python train.py --hidden_size=192 --experts_per_token=2 --d_expert=96 --moe_layers=[0, 1, 2, 3, 4, 5, 6, 7] --router_score="sigmoid" --routed_scale=1.41 --balance_loss=0.000245 --balance_bias=true --lr_router=0.0011 --vocab_size=16384 --norm_eps=1e-05 --learning_rate=0.00112 --beta1=0.9 --max_steps=9267 --dataset="wikipedia_en"
Below are experts of layer 3 (counted from 0) of a mixture-of-experts language model. Rows are named router (the router's row for the expert), gate (a neuron's input weights, with its number), up (a neuron's input weights, with its number), down (a neuron's output weights, with its number) and show model dimensions 0-191. Each number is 128 + 32 x the weight over its row's rms, rounded and kept within 0 to 255.
After each expert's rows: a language model's description of what the expert responds to; "comes before" lists some tokens at least twice as common just after its tokens as in all text. This comes from a sample of Wikipedia text that the model never trained on. Tokens count by the router's weight.

# expert 12
router [132 101 127  77 169 127  86 133 150 141 114 118 138  73 106 149 211 130  91 147 144  49 105 103 108 128 140 109 142 152 128 131  78  89 104  31 144  81  93 101 137 140  73 130 109 121 128  95 120 161 158 109 129 120 127 126 190 171 165 154 118 120 164 131  89 138 175 142 134 167  94  83 161  84 110 142  97  69  86 144 103 152 122 144 100 125  92 153 126 154 182 175 178 164  73 151 134 127 175 163 132 159 113 156 148 146 145 160  55 144 184  53 148 121 190 133 155 182 140  99 171 159 158 139 148 122 144 101 126 169 132 151 138  89 168 117 105 187 129 127 126 158 134 167 181 116 131 142 137 164 110 111 113 115  94  94 133  60 157 118 118 100 154 110 217 208 146 116 172 134  89 117 106  94 145 152 145 114 119 127 154 138 115 170 175 143 174 106  95 121  97 164]
gate1 [ 53  82 133 130  97 122 155 125 139  81  94 132  99 154  99 120 162  89 130 154 133  98 144 100 121 118 131 101 103 156 128 123 126  91 174 103 165 126  77  77  87 105  97  92  77 101 121  89 125 136  80 129 220 146  71 129 103 117  84  78  95 140 156 169 141 154 130 130 151 115 200  95 158 107 137 177 137 143  70 189  82  91 105 123  80 179 103 106 103 123 175 130 108 174 127 112 110 170 184 158 165 137 145 135 173 114 144 149 176 130  99 120  98 116 163  83 125  95 133 123 141 111 129  70 120 115  98 107  89 137  97 108 117 112 138 125 130 122 119 124 124 139 134 141 107 171 185  67 139  89  96 128 123  91 141 159 117 116 106 119  85  87  84 119 131 148 108 164 156 102 139 104  79  82  42 122  94  68 115 146 109  43 102 138 132 105 135 134 137 120  45  37]
up1 [ 62  65 121 129 103 119 147 136 143  73 110 107  97 149 100 116 162  92 141 163 150 109 166  94 130 127 131  90  98 154 129 107 109  95 165  88 177 124  81  77  74 105  76 110  74 109 120  93 128 124  84 139 203 155  60 139  95 106  87  80  91 127 161 179 133 154 128 144 147 110 191 106 147 104 128 170 125 135  65 192  97 115 106 122  83 167  92 126 125 113 185 131 109 181 151 126 122 156 164 173 162 138 156 149 184 119 141 146 182 139 111 121  96 114 156  94 112  97 154 128 125 107 111  89 111 105 126  94  72 138  96 107  98 105 127 124 146 133 126 133 130 145 152 127 100 137 186  59 133 101 119 131 102 100 155 157 116 123 110 106  97  93  75 119 160 163 117 167 140 113 150 111  86  87  43 110 103  71 119 151 102  54  85 138 115 107 139 114 128 124  46  44]
down1 [128 144 116  59 135 148 113  84  70 100 181 109 130 124  61 117 103  97 115 101  93 170 137 143 125 126  99 134 124 187 169 162 211 174 161 165  90 130 189  88 120 140 118 143 161  95 136 135 175 116 117 117 146 109 165 137 182 101 187 168 150  98 157  87 151 114  86 158 101  86 102 165 148 102 155 143 151 136  95 116 108 133  84 117 141 144 120 129 124 111 142 102  61  89 106 146 171 191 135 212 123  91 145  59 122 129 154 108 123 117 121 141 152 147 122 153 171 121 116 147 145  68 116 148 126 107 126 106  74 132 118 121 117  46 177 126 159 138 135 138 175  79  81 102 123 139  93  87 101 136 125 178  88  99 159 173 129 103 104  82 140 128  68 101 181 166 103 126 135 190  68 151 139 150 112 106  97 114 137 156 127 117 186  99  53 122 110 144 183 144 117  87]
Description: Prepositions and linking verbs after a predicate, such as for, as, with, against, including, called, took, telling.
comes before: " the", " a", " an", " his", " well", " her"

# expert 50
router [114 100 108 109 182 166 135 138 152 156  71 121 111 118 131 118 160 134 109 153 103  99 138 157 131 133 148 133 146 108 121  73  96 124 129  65 133  90  78 141 168  83 134 138 156  99  52  84  76 136 167 117 150  98 135 103 167 177 140 162 132 194 132 164  91 170 154 137 114 169 148  95 169 123 128 107 130  62 135 149 140 127 135 115 133 117 130 155 133 161 145 142 183 153 110 151 119 128 208 169 133 116 109  74 162 161 168 157  85 127 159  82 132 181 157 100 152 175 169 100 142 208 183 119 190 123 187 139 137 169 146 130 177 108 170  84  89 100  98  34 129 163 117 139 157  87 139 152 128 127  68 124 142 110  97 126 142  61 102  93 133 119 132 123 172 171 179 124 181 147  95 153 100 112 146 174 144 108 124 104 125 122 106 197 163 118 132 185  81 117 131  85]
gate2 [ 95  88 105 120  84 117 190 119  85 114 144  84 146 185 126 139  90 132 147 120 112 192  75  97 141 114 167 150  89 119 158 134 187 125  73 138 140 123  53 114 159 109 175 139 129  85  99 151 171 100 111  75  81 127 139 174 152 111 166 170 106 175 137 104 135  97 115 141 135 121 124  89 178 107  91 137  57 123 145 106  77 184 141  94 125 183 181  87 117 160 130  85 200  90 135 122 178  99 185  90 124  90 114 134 167 140 125  98 131 111 111 132 100 112 118 175 134 118 134 131 142 155 172 113 143 131 131  87 170 169 171 117 111 112 148 122  95  91  80  60  89 101  83  81 155 100 195 105 141 152  55  85 106 121 150 144 104  89 103 140 112 115 137 150 140 114  84 170  88 140 155 101 118 135 106  95  99 157 147 102 101 127 149 108 138 167 188 138  94  67 113 186]
up2 [109 118 155 128 137 146 169 130 133 147 178  70 108 137 140  97  68  97 145 134 120 119 104 142 182  94  65 147 106  64 168 111 143 127 133 100 150 119 110 126 111 113 203  80 162  99 136 138 121 118 109 122 112 137 125 104  93 124 113 113 131 126  91 168 109 127 117 124 176 111  71  71 131 120 188 182 112 145 129  70 154 187 116 139 104 151  93 164  98 171 133 125 201 109 155 170 118 148 164 154 103 139 160 142 124  80 166 117 162 162 128 165  75 147  92 182 176 157 145  96 122 121 105 135  85  74 101 170 203 126 172 160 170 120 149 153 146  66  95  99  90 110  80  93 154 112 179 165 114 152  90 101 113  94 179 168 168  79 156 117  98 123 170 141 115  99 131 181 145 109 139 121 117 128  72 155 110 122 148  70 149 154  94 186 186 173 157 121 142  92 102 195]
down2 [115  88 155 121 114 131 192 108 133  80 161 151 108 167 163 111 140 187 105  68 130 122 172 124 100  99 204 210  71 156 128 120 143 158 120 123 139 133 126  92 156 131 112 149  74  59 111 105 126 107 149 111 103 139  86 163  93  99  92  92 143 116 142 126 171 176 118  98 156 127 127  90 125 106  93 116 132 165 141 124 108 123 167  71  81 101 177 139 126  51 151  82 188 146 138 130 115 144 116  80 155 167 149 167 122 183  89 136 107 125 146  50 175 101  83 161 112  99 123 115 152 128  92 122 100 171  70 133 173 177 150 155 100 178 159 183 171  81 131 152  77 152  85 154 126 130 172 133  61  87 142 168 131 123 130 123 111 153 166 173 104 188 141 106 122 173  82 137 147 138 133  87 125 139 114 152 126 134 142 131  94 142 137 115 179 122 141  74 134  76 124 184]
Description: Units, symbols and separators around numbers, such as °, €, km, minutes, years, dashes, colons and slashes, in stats, times and money.
comes before: " |", "4", "1", "2", "8", ")"

# expert 51
router [141 128 142 100 173 147  82 127 182 135  94 128 101 113 124 126 126 164  76 153 134 100 129 177 122 170 173 168 171 121 117 109  99 120 136  86 152 104  53 137 171 121 133 149 128 109  64 117 111 177 120 100 133  70 141 117 139 158 111 113 131 111 150 175 113 145 123  77  93 188 129 106 161  98 107 137 129  74 108 127 124 116 111 116 105  80  90 221  97 173 110 162 157 159 137 137 150 174 176 178 156 125 120  77 147 146 185 122  79 127 126  78 145 172 167 124 166 183 170 126 142 170 184 131 120 112 123 159 138 151 134 151 203  89 172 127 139 110 104  39 142 140 120 156 143  85 102 126 128 119 124 126 111 126 126 107 134 102 144 116 142 110 159 132 193 179 167 131 170 131 116 157 103 122 121 255 121 131 123  93 130 131  98 137 160 138 164 141  76  92 100 115]
gate1 [ 74 124 167 183  98 129  68 126 163  56 101 144 145 132 157 122 126 187 125 144 129 131 136 192 131 109 124 162 160 127 114 148 180 184 146 157 113 124 148 122  40 102 118 106  39 100 102 130 114  52 115 132 136  90 174 155 129 115 132 116 168 110 103 151 144 170 136  82 115 194 195 141 176  79  88 181 197 160 113  93 138 148 112 115 134 130 104 160 128 117 144 137 145 110 129  69  78 173 127 182 178  99  74 146 100 132 129 103  69 167 107 172 131  81 131 153 121 163 121 208 129 138 105 168 108 139 100  65 122 118 112 120 129 123 133 137 141 131 118 120 142 138  90 143 120  94 170 121 168 130 132 109  82  79 119 111 186 113 143 152 163 107 119  99 141 103 117 121 119  97 171 116 152 203 113 132 175 157  94 152 141 132 127  88 139 137 158  95 112  63 101 184]
up1 [159 115  91 123 125 145 132 133 168  93 139 100 159 140 128 111 137 147 100 146  60 110 186 133 138  54  90 152  94 137  90 184 155 149  80 102  58 134 176 119 121 142 125 150  90 151 126 133 208 104 101 120 146 137 155 140  86 156 123 148 118 151 153 172 138 135 145 110 172 149 182 118 148 101 122 135 214  94 118 123  71 160 131 136 149  88 137  55 154  69 125 139 142 129 143 132 111 148 144  76 131 114  96 122 131 125 110  85 139 152 176 166 109   0 112 193 121 154 105 138 136 161 109 149 126 124 111 111 142 117 188 141 176  91  97  65 111 160 130  96 131  87 170  94  98 120 161 170 170 176 127 102 108 118  93 143 120 103 145 180 161  64 137 123 126 150 125 143 186  89 142 141  86 150 146  72 113 134 157 154 120 148  88 169 138 122  64 117 188 143 127 145]
down1 [151 138 113 157 145 134 129 108 196 130 185 118 112 111 158 162 124 164 135 146  71 169 155 173 118 127 125 133 131 166 141 110 156  80  96 139 135 130 127 103 132 120 205 173 171 155 103  85 157  90 153 123  62 137 134 141 133 124 120 133 138 139  54 140 111 100 200  93 132 162 119 119 105  95 199 156 141 152 147 120 180 167 112  87 154  79  89 149  99 103 140 135 139 128 127  85 136  84 111 181 181 169 128 158 132 146  70 113 119 144 180 114 121 154 146 114  97  87 133 105 118 114 156  77  75 122 198 132 105 120 131 163 171 172 126 217  92 148  99  74 171  97  75 185 116  79  95 166 161 147 153 171 147 113 149 118 173 129 131  96 126 108 151  80 114 160  71 134 140 124 148 154 111 105  81  78 115 163 126 181  90 166  90 175 136 153  80 111 130 123  73 176]
Description: General common nouns and noun endings, often plural, such as areas, food, evidence, companies, -ations, -ments.
comes before: " in", " and", " of", "s.", "s,", "."

# expert 20
router [175 114 129 131 165 127 117 154 143 126 113  75 125 124 121 112 171 121  95 150 169  63 126 148 110 135 116 149 136 147 152 121  92  90 138  93 129  85  81 117 134 110 123 132 129 123  80 126 128 185 154 127 143  59 121 106 142 255  82 124 139 137 150 113  75 150 112 119 131 185 134  83 126  65 125 125 128 102 121 116 132 127 137 117 115 124 123 155 113 150 144 136 155 162 121 145 120 134 210 180 146 141  99 105 143 155 134 122  47 151 138  90 167 164 161 165 137 169 184 136 160 242 176 134 135 105 114 181 129 174 149 133 147  74 194 128 129 157  94 112 166 176 116 126 175 101 117 142 141  88  93 158 140 110 119 138 147  80 150 121 165 103 213 110 109 186 150 147 192 161 128 140 149 111 166 145 148  80  68 100 130 158 106 163 200 132 138 123  91 107 113 154]
gate1 [ 70 150  85 107 177 116  89 157 167 200 114 117 150  85 123 116 169 137  64 146  87  74 106 154  86 148 110 105 148 122  72 123 152 105 112  84 159 158 100 157 190 155 106 134 177 161 145  66  77 175  92 136 137 130 146 114 172 117 199 133  81 173 134 142 114 128 185 122 124 146 116  93 164 175 144 125 181 125 128 164  83 108 136 126 125  90 104 107 101  97 145 165 122 169 145 130 185 177 161 132 156 134 131 121 142 203 149 132 165 133 189  68 150 115 133 118 158 136 118 100 134 148 169 141 139 113 186 123 146 144 118 153 150  93 130 116  73 124 191  71 132  60 163 151 122 102 103 117 137 125 100 143 100  81 115  92  98 117 106 155  68 155  77 160 174 122 175 120 199  59  84 100 134 119 119 159 121 157 123 155 114  75 135 163 157 111 124 145  98 128 133  92]
up1 [184 144 164 133 146 101  96 164 109 157 142 126 107  94 114 176 157  74 128 123 187 174 130 184 102 116 130 100 132 169  67  85 108 153 139 136 176 184 184  89 104 172  88 171 108 200 109 120 161 103  87 182  68 147 203 147 179 160 138  65 192 116 143 107  76 123 197  50  96 184  68 146  91 179 146 152  94 137 124 153 143  96 179 194 135  99  83  96 119 138 158 167 150  99 113 110 100 150 153 127 173 116 128 107 130 144 136 113 155 154 138 139 179 151 134 129 147 101 133 116 142 151 143 192 127 185 150 103 142 137  84 143 137 120 119 105 111 113 121  93 126 151 148 137 167 138 129 121 137 111 152 142  73  97 105 101  69 125 191 155 107 118 102 106 118 114 172 108 145  94 131 122 142 142 162 138  95 137 106 157  75 109 152 136 122  56  88 117 154 124 118 122]
down1 [159 159 160  79 121 125 114 124 126 134 155 156 135 132  73 153 147 126  76 148 166 155 130 174 177 178 115 151 155 118 113 147  85 134 131 138 124  75 156 145 145 119 134 115 154 160 176  32 121 110 100 118  92 105 105 139  91 117  67 112 103 138 135 134 101  83 118 155  51 109 125 142 125 100 114 108 123 127 143 143 112 112  86  94 153 183 120  86 133 186 112 146 130 118 128 123  96  57 144 104  83  98 191  86 140 149 165 120 100 144 154 119 104  79 196  86 124  78 100  86  97 126 114 157 161 126 153 126  87 108 135 187  78 176  70 156 106  75  99  83 141 116 160 112 119  89  95 139 153  72 127 140  64 179  87 155 157 109  96 205 174 141 133 103 142 162 152 106 102 130  93  93 128 136  93 219 150 129  97  67  71 105 116 108 139 115 138 115 164  80 116  98]
Description: Sentence-ending periods, often fused with the last word piece, such as roof., 1889., him., plus the line breaks that follow.
comes before: "\n", " The", " In", " He", " It", " This"

# expert 37
router [125 133 128 109 142 171 110 143 143 129  99 140 107  95  91 129 198 150 110 114 151 109  76 148 143 159 122 136 153 141 123 129 101  91 134  96 163 111  69 123 143 133  93 154 156 104 110 123 127 190 140 135 122 117 154 130 140 204  84 139 104 134 153 178  78 135 117 123  72 151 118  75 128 105  83 162 157 115  92 136  89 104 105 137 111  66 114 225 131 170 125 187 153 146  95 169 136 158 180 155 163 149 114  89 162 185 188 143  46 170 143  70 164 162 172 126 135 166 144 113 128 230 192 134 143 101 154 129 149 145 149 130 183  99 182 120 100 109 118  66 141 134 166 144 139  86 128 116 146 100 100 140 117 124 123 102 150 107 119  91 153 108 153 113 148 147 174 131 206 154 118 135 123 135 143 216 170 106 128 108 134 131 123 195 181 126 161 159  87 110  90 123]
gate0 [124 126 155 159 113 117 107 159 204 155 104 161 122 112 116  67 107 111 133 105 169 170 126  58 129 160  66  74 158 101  81 151  72  84 133 141 147 143 145 132  53 139 112 113 101 148 120 136 101 186 139  88 122 132 113 100  85  89  81 115 154  93 126 164 130 125  98 132 174  94 110 103 137 107 146 163 125  76 221 103 173 126 100  80 145 164 101 151 122 166 111  97  87 146  85 116 108 108 105 112 169 116 129 150 124 172 141 158 108 128 180 167 199 175 158 169  98  97 138 163 114 158 135  85  86 139 100 127 126 127 148 115 111  97 216 102 111  96 167 120  93  98 105 148 142 108 155 141  88 112 186 141 103 151 104 197 158 145 140 121  54 128 149 119 191 173 147 117 120 139 123 126 150 147 160 203 132 142 148 151 148  96 156 101 170 203 127 150 131 162 125 156]
up0 [130 129 102 105 117 157 157 125  15 114 107 145 137 163 132 154 129 174 125 129 108 113 131 205 110 126 172 150 117 154 160 126 166 140 118 110 111  80 114 127 203 103 132 114 156 121 146 121 149  48 133 167 124 125 122 134 151 169 149 140  78 139 123 111  90 125 144 129  86 131 164 169 110 142 126 135 124 168  38 146  89 137 154 171 145 125 124 129 147 105 145 130 165 136 181 139 171 161 127 114 100 120 140 142 158  90 118 115 156 164  58 105 106 105  94  76 143 184 138 103 126  99  95 169 194 144 166  86 146 108 136 133 172 179  37 156 148 151 104 156 141 134 143 100 154 147 104 162 167 148  97 103 142 144 178  79  84  98 119 127 194 143  91 171  84  84 119 176 146 153 136 118 133 126  95  54 129 125 100 110 105 162  79 137  55  49 145  90  92  93 151 105]
down0 [141  82 143 133 118 125  98 131 101 111 105 164 187 175 134 151 145 166 107 113 149  86 114 139 161 115 179 177 144  83 103 117  62 128 153 111  80 108 106 147 138 125 109 109 128 138 127  71  49 144 121 157 136 104  92 120 124 137 140  87 164 164 174 125  92 177 136  44  61  66 145 173 115 113  97 123  68 139 126 161  94 111 120 167 150 146 160  73 132 127 137 152 140 186 144  99 136 145 118 108 104 138  82  98 124 122  84 125 102 149 115 118 188  82 140 125 167 147  93 115 153 101 169  95 227 126 139 149 126  95 164 151 130  99 141  96 162 123  94 131 167 148 104 116 127 110 111 135 193 130 121  98 134 112 197 132 115 182 197 104 147 123 130 175 128 131 134 115 144 177 159  83 189  74  70 158 128  79  93  87 119 161  94 148  75  68 136 122  86  75 128 108]
Description: Job and role nouns in person descriptions, such as coach, politician, footballer, actress, director, Minister, champion, and -ist endings.
comes before: " of", "ed", "ing", " and", "s,", "s"

# expert 9
router [ 88 141 130  52 209 198 148 128 153 150 112 111 109 104 122 129 183 169 112 150 126  92 117 130 129 145 127 173 134 110 114  88  81 120 148  96 150  90  79 129 153 125 160 120 129 115  97  99 121 150 119 118 156  76 132 112 190 183 136 121 164  91 176 123  90 151 125 126  97 180 112 102 147 104  74 116 136  86 131  86 117 124 130 179  92 106  95  76 121 123 149 186 155 144 126 115 140 127 229 187 129 171 116 114 100 166 144 108 104 121 117 111 158 121 126 138 157 154 164 106 160 193 150 137 121  89 122 181 149 162 174 130 149 109 166 130 109 159 115  20 134 140 127 122 149 106 130 168 156 114  52 129 137  62  98 105 133 112 153 142 130 106 185 149 116 157 213 144 170 144 103  97 105 100 179 167 129 100 133 111 146 141 119 222 147 121 171 117 109 136 119  79]
gate1 [182 109  96  71 170  88 149 148 118 121 138 153 119 163  76 142 117  87 130 122  79 144 170 175 115 126 135  84  80 200 163 108 104 128 148 102 100  53  93 116 180 103 155 142 176 166  24 127 118 145 117  82  93  91 140 144 157 106  85 151 140  90 105 154  87 118 139 100 163 105 148 106 114 159 160 136 163 117 171 104 203 177 116 107 111 124 157 119 171 179 131 111  93 116 168 106 145 129 110 221 111 113 109 112 129 136 101 108 157 147 104  80 137 130 132 125 141 120 142 151  97 113 111 150 130 115  84 137 162  98 146  58 114 166 116 171 118 101  72 158 120 145  95 139 175 140 116 157 139 119 152 125 178 135 138 164 137 166  57  74 116 137 133  99 199 146  90 140 114 146 101 142 142 130  95 167 114  89 132 128  73 141 143 160 133 160 117  92  71  56  76  81]
up1 [180 119  98  64 167  83 151 145 114 123 140 157 120 167  78 143 113  86 124 112  70 149 176 175 124 127 133  84  76 202 156 113  99 125 152 108  92  54  99 123 179 102 156 139 174 166  31 135 124 141 113  89  91 103 149 146 149 104  98 140 142  87 106 154  90 117 149 100 159 103 143 120 109 162 152 134 162 122 177  98 205 171 113 109 117 121 153 113 167 172 131 117  92 118 164 103 142 125 106 226 109 115 110 114 123 126  98 110 165 143 105  82 136 125 135 120 146 115 147 158  96 115 107 154 134 115  80 137 163  98 154  62 106 171 116 170 124 101  71 157 117 148 104 127 176 151 117 155 140 120 159 120 181 119 127 164 139 168  56  67 115 133 124 107 194 143  92 143 109 143  94 139 146 132  92 156 113  86 136 129  78 127 142 160 124 166 112  99  74  61  79  72]
down1 [120 111 116 140 125 107 153 158 117 165 134 148 108 101 114 144 113 123 160 152  66 136 174 167 137 112 221 142 138 132 112 151 160 175 144  82  76 103 116 111  91 107 155 188 126 176 153  76 131 126 118  92 152 128 217 110 119 124 162 203 145  99 102 114 119  71 104 164 187  96 159 162 153  74 174 174 109 151 101 146 126 166  92 127 153 108  57 173  95 144 102 108 108 120 123 143 162 145 128 144 135 135 144  69 132 161 168 116 126 176 127 117  71 162 166 124  90 137 183 137 144 142 131 115 129 117 113 138 166 125 133 105  90 148  78 116 121 133  85 120 177 125 118  80  71 102 162 172 125 111 102  93 101  82 125 106 136 126 174  72 139  90 122 110 196 154  75 112 104 215 129 175 124  73 126 142 170 141 155 154 139  83  70  93 177 143  82 130 109 122 151 175]
Description: Single capital letters and short all-caps pieces in abbreviations, codes and table cells, such as USA, FC, MF, QR.
comes before: " |", "C", "T", "E", "S", "O"

# expert 39
router [157 131 145 133 190 165 128 106 121 146 107 140  99 105 104 137 197 144 106 154 138 108 138 147  78 161 114 150 119 108 119 125 104 117 111  59 154  90  91 129 150 169 108 157 131 123  59 110 104 159 150 122 155  92 138 107 171 207 146 141 151 139 120 119  91 144 154 112 129 169 119  92 157  95 123 141 114  91 131 140 133 119 147 126  86 120 145 175 122 140 147 167 162 153 113 151 158 132 201 158 139 128 138 101 129 159 161 138  65 128 141  72 180 152 187 139 107 187 200 127 170 242 200 126 146  92 187 184 178 166 154 161 147  50 193  96 104 155  97 109 149 157 140 148 169 146 122 155 150  90  53 135 143  76 113 135 116  87 137 173 125  91 165 130 138 173 160 111 148 121 106 120 116 119 138 164 119  92 112  99 131 149 113 162 188  86  97 157  93 127  90 128]
gate1 [119 143 107 146 206 174 115  75 131 128 131 173 138 162 121 102 123 170 141  86 103 152 106 133 124 197 105  71 119  69 169 140 121  75 150 123  96 104 107 164 185  98 121 104 114 120  97 119  84 137 168 126 130 145  96 115 107  99 149 165  93 135  94  94  97 130 126  75 127 110 101 107 123  53 111 141 138 118 108 140 140 101 130 140 108 132 159 200 140 138 140 172 181 161  42 130 178 130 102 151  88 181 151 170 156 191 139 145 122 156 101  71 172 147 109  84 134 128 127 187 182 164 138 157 144 112 117 164 152 156 205 181 162 129 198 113 117 154 107 111 136  96 146 126 144 136 100 147 145 110 152 129 170 129 122 164 148 163  57 106  76 221 124 130 167 148 151  84 154 128 117  98 158  95 114 120 110 129 168 107 120 129 126 131 183  97  94 129 124  47 109 160]
up1 [135 112 153 120  63  78 136 192 105 124 119  80 124  87 127 155 148  81 120 170 149 111 143 129 136  64 154 187 147 189  77 102 140 171 108 137 148 155 136  83  82 149 137 153 127 128 140 129 174 113 101 137 126 103 153 124 152 153 126  84 170 116 159 164 147 140 124 169 123 145 144 130 131 211 149 126 124 139 121 116 114 163 123 120 135 131 115  57 106 118 119  78  76  93 213 114  71 135 156 102 162  96 108  92  99  42  98 111 131 105 143 179  83 109 152 171 137 156 123  51  72 110 135 113  92 135 125 102 106 108  58  57  87 122  58 152 143  99 137 145 129 168 113 124 123 125 168 114  99 148 113 139  93 136 139  96 102  84 207 150 182  53 139 118  95 105 120 183 111 124 141 159  99 161 142 131 136 118  96 153 144 124 130 128  93 161 162 117 146 210 143  96]
down1 [134 104 194 100 112  83 114 101 148 124 146 169 145 116 145 123 150 132 118 152 134 108 154 100 108 114 109  95 115  95 162 120 193  72 171 158 159 130 113 139 130 110 193 237 128  95 102  85 150 109 121 119 172  85 105  95 137 147  85  94 126 142  94 117 125 205  93 105  94 162  99 166  95 172 123  86 150 154 154  95 106 187 107 142 183 143 134 105 105 175  79 223 110 160 140 193 138 189 122 107 115 130  68 155  96 126 126 107  74 137 180  96 126 125 197 162 179 143 155 122 166 103 173 108 134 146 173 135 195 126 130 157 125 105 150 166 125 143 177 108 146 128 117 127  79 110 137 190 119 116 150 196 139 118 142 103  93 162 149 151 132  83 151 143 152 120 103 126 129 124 109 120  68 127 134 165 133  90 131 148 126 133 134 109 113 162 188 160 171 119  74  82]
Description: The word "and", sentence-final periods and abbreviation dots, plus not, or, very, and mid-word pieces like Motto.
comes before: "\n", " The", " He", " It", " In", " This"

# expert 34
router [135 119 141 105 134 151 129 146 144 128 117  99 120 140  77 123 182 163  95 145 133  77 132 115 112 125 153 147 132 119 142  80 108 107 108 111 112 135  81 132 162 119 110 139 125 104  39 110 123 132 103  77 133  74 113  96 165 198 132 124 144 137 141 120  84 166 140 100 140 131 144  61 140  67 119 121 114  47 108 162 125 136 151 125  93  95 143 224 125 158 140 132 167 136 143 134 150 141 168 155 121 137  96 108 167 151 109 109  52 113 152  59 169 127 153 169 148 158 159 133 145 200 187 141 142 110 124 124 172 159 151 137 192  52 237  91 135 117 115  76 133 154 117 153 175  96 151 135 136 150 128 148 127  81 113 101 133 122 137 101 146 122 194 149 190 160 138 150 130 148 133 135 158  61 158 217 151 122 134 103 163 132 151 119 199 124 126 163  92 127 110  80]
gate2 [138 162 116  73 144 158 105 108 168 112 119 175  66 102 111  58 174 128 162 110  90 160 103 157 135 160  92 132  84 155  65 106 163 124  95 134  81 131 139 142 102 148 135 161 100 193 128 185 141 136 125 128 148 180 123 142 116 148 171 138  56 118 110 164 143  93 166 157 131 176 158 139 112 124 188 166 143 131 171 146  94 127 145  88 120 139 135 116 123 140 162 111 190 111  59  88 143 173 124 109 109 127 173  91 124 172 120  99 166 169 177 155 158  87 162 165 100 182 115 153 100 198 152 183 154 118 158 146 121 148 154 173 120 101 154 124  96 125  97 145  90  71 166 108 111 168  87 158 189 116 152  72 130 150 111  82  94 101 127 165 152 141  87 146 132 127  97 101 179 192 158 114 134 104 115 134 157  85 146  88 131 120 152 116 145 127  69  80  98  83 142  58]
up2 [132 186 116  76 141 154  94  88 160 101 128 164  86 113  85  77 167 126 163 121  88 153 116 148 153 162 116 121 101 166  50 101 151 113  94 120  97 126 146 148  99 140 136 164 114 198 121 181 144 134 123 130 128 187 127 132 119 137 177 139  62 120  86 149 149  85 181 141 139 170 157 148 102 122 183 151 115 124 180 156 111 136 129  74 140 127 160 130 106 152 158 105 204 111  69  87 145 183 108 103 107 122 167 106 132 157 114 109 162 176 176 141 166  85 161 156  90 174 106 158  99 199 147 190 138 152 168 134 127 143 156 168 118 115 152 122 109  80  96 132 120  65 162 124  90 154  99 150 176 114 159  48 139 136 113  82  98 110 128 162 150 141  78 177 120 131  90 123 166 184 145 123 145  94 118 113 168  95 149 100 112 107 134 108 132 135  78 105  99 103 155  39]
down2 [ 75 127 130 157  85 154 163 105 198  97 199 172 143 158 159 119 163 106 127 115 120 109 158 106 125 187 139  89 108 139 121  78 136  93 135 167  91 105 134 132 111 118 111  98  85  86 152 140  89  94 148 113 135 143 179 124 117 119 125 175 110  90  81 129 169  51 103 152 158 151 143  95 123  79 113 145 106 139 103  86 128 151 129 175 172 129 121 125 138 133 129  89 171 151 125 132  83 190 137 195 104 116 155 190 171 179  82 180 118 132 180  82  99 142 129 124  95 151 148 116 178 107 121 143 172  99 120  82 138  96 135 113 114 183  36  94 105 151 149 133 145 122 109 150 128  83 149  43 131 136 109 137 111 167  76 170 188 110 116 144 195 116 109 120  71 144 166 146  52  82 129 154 156 133 167  99  77 120  97 149 111 137 126 113 142 136 169 170  93 148 107 109]
Description: Commas attached to the word ending an introductory phrase or clause, like in 2009, London, season, usually followed by and, the, which.
comes before: " and", " the", " but", " which", " he", " a"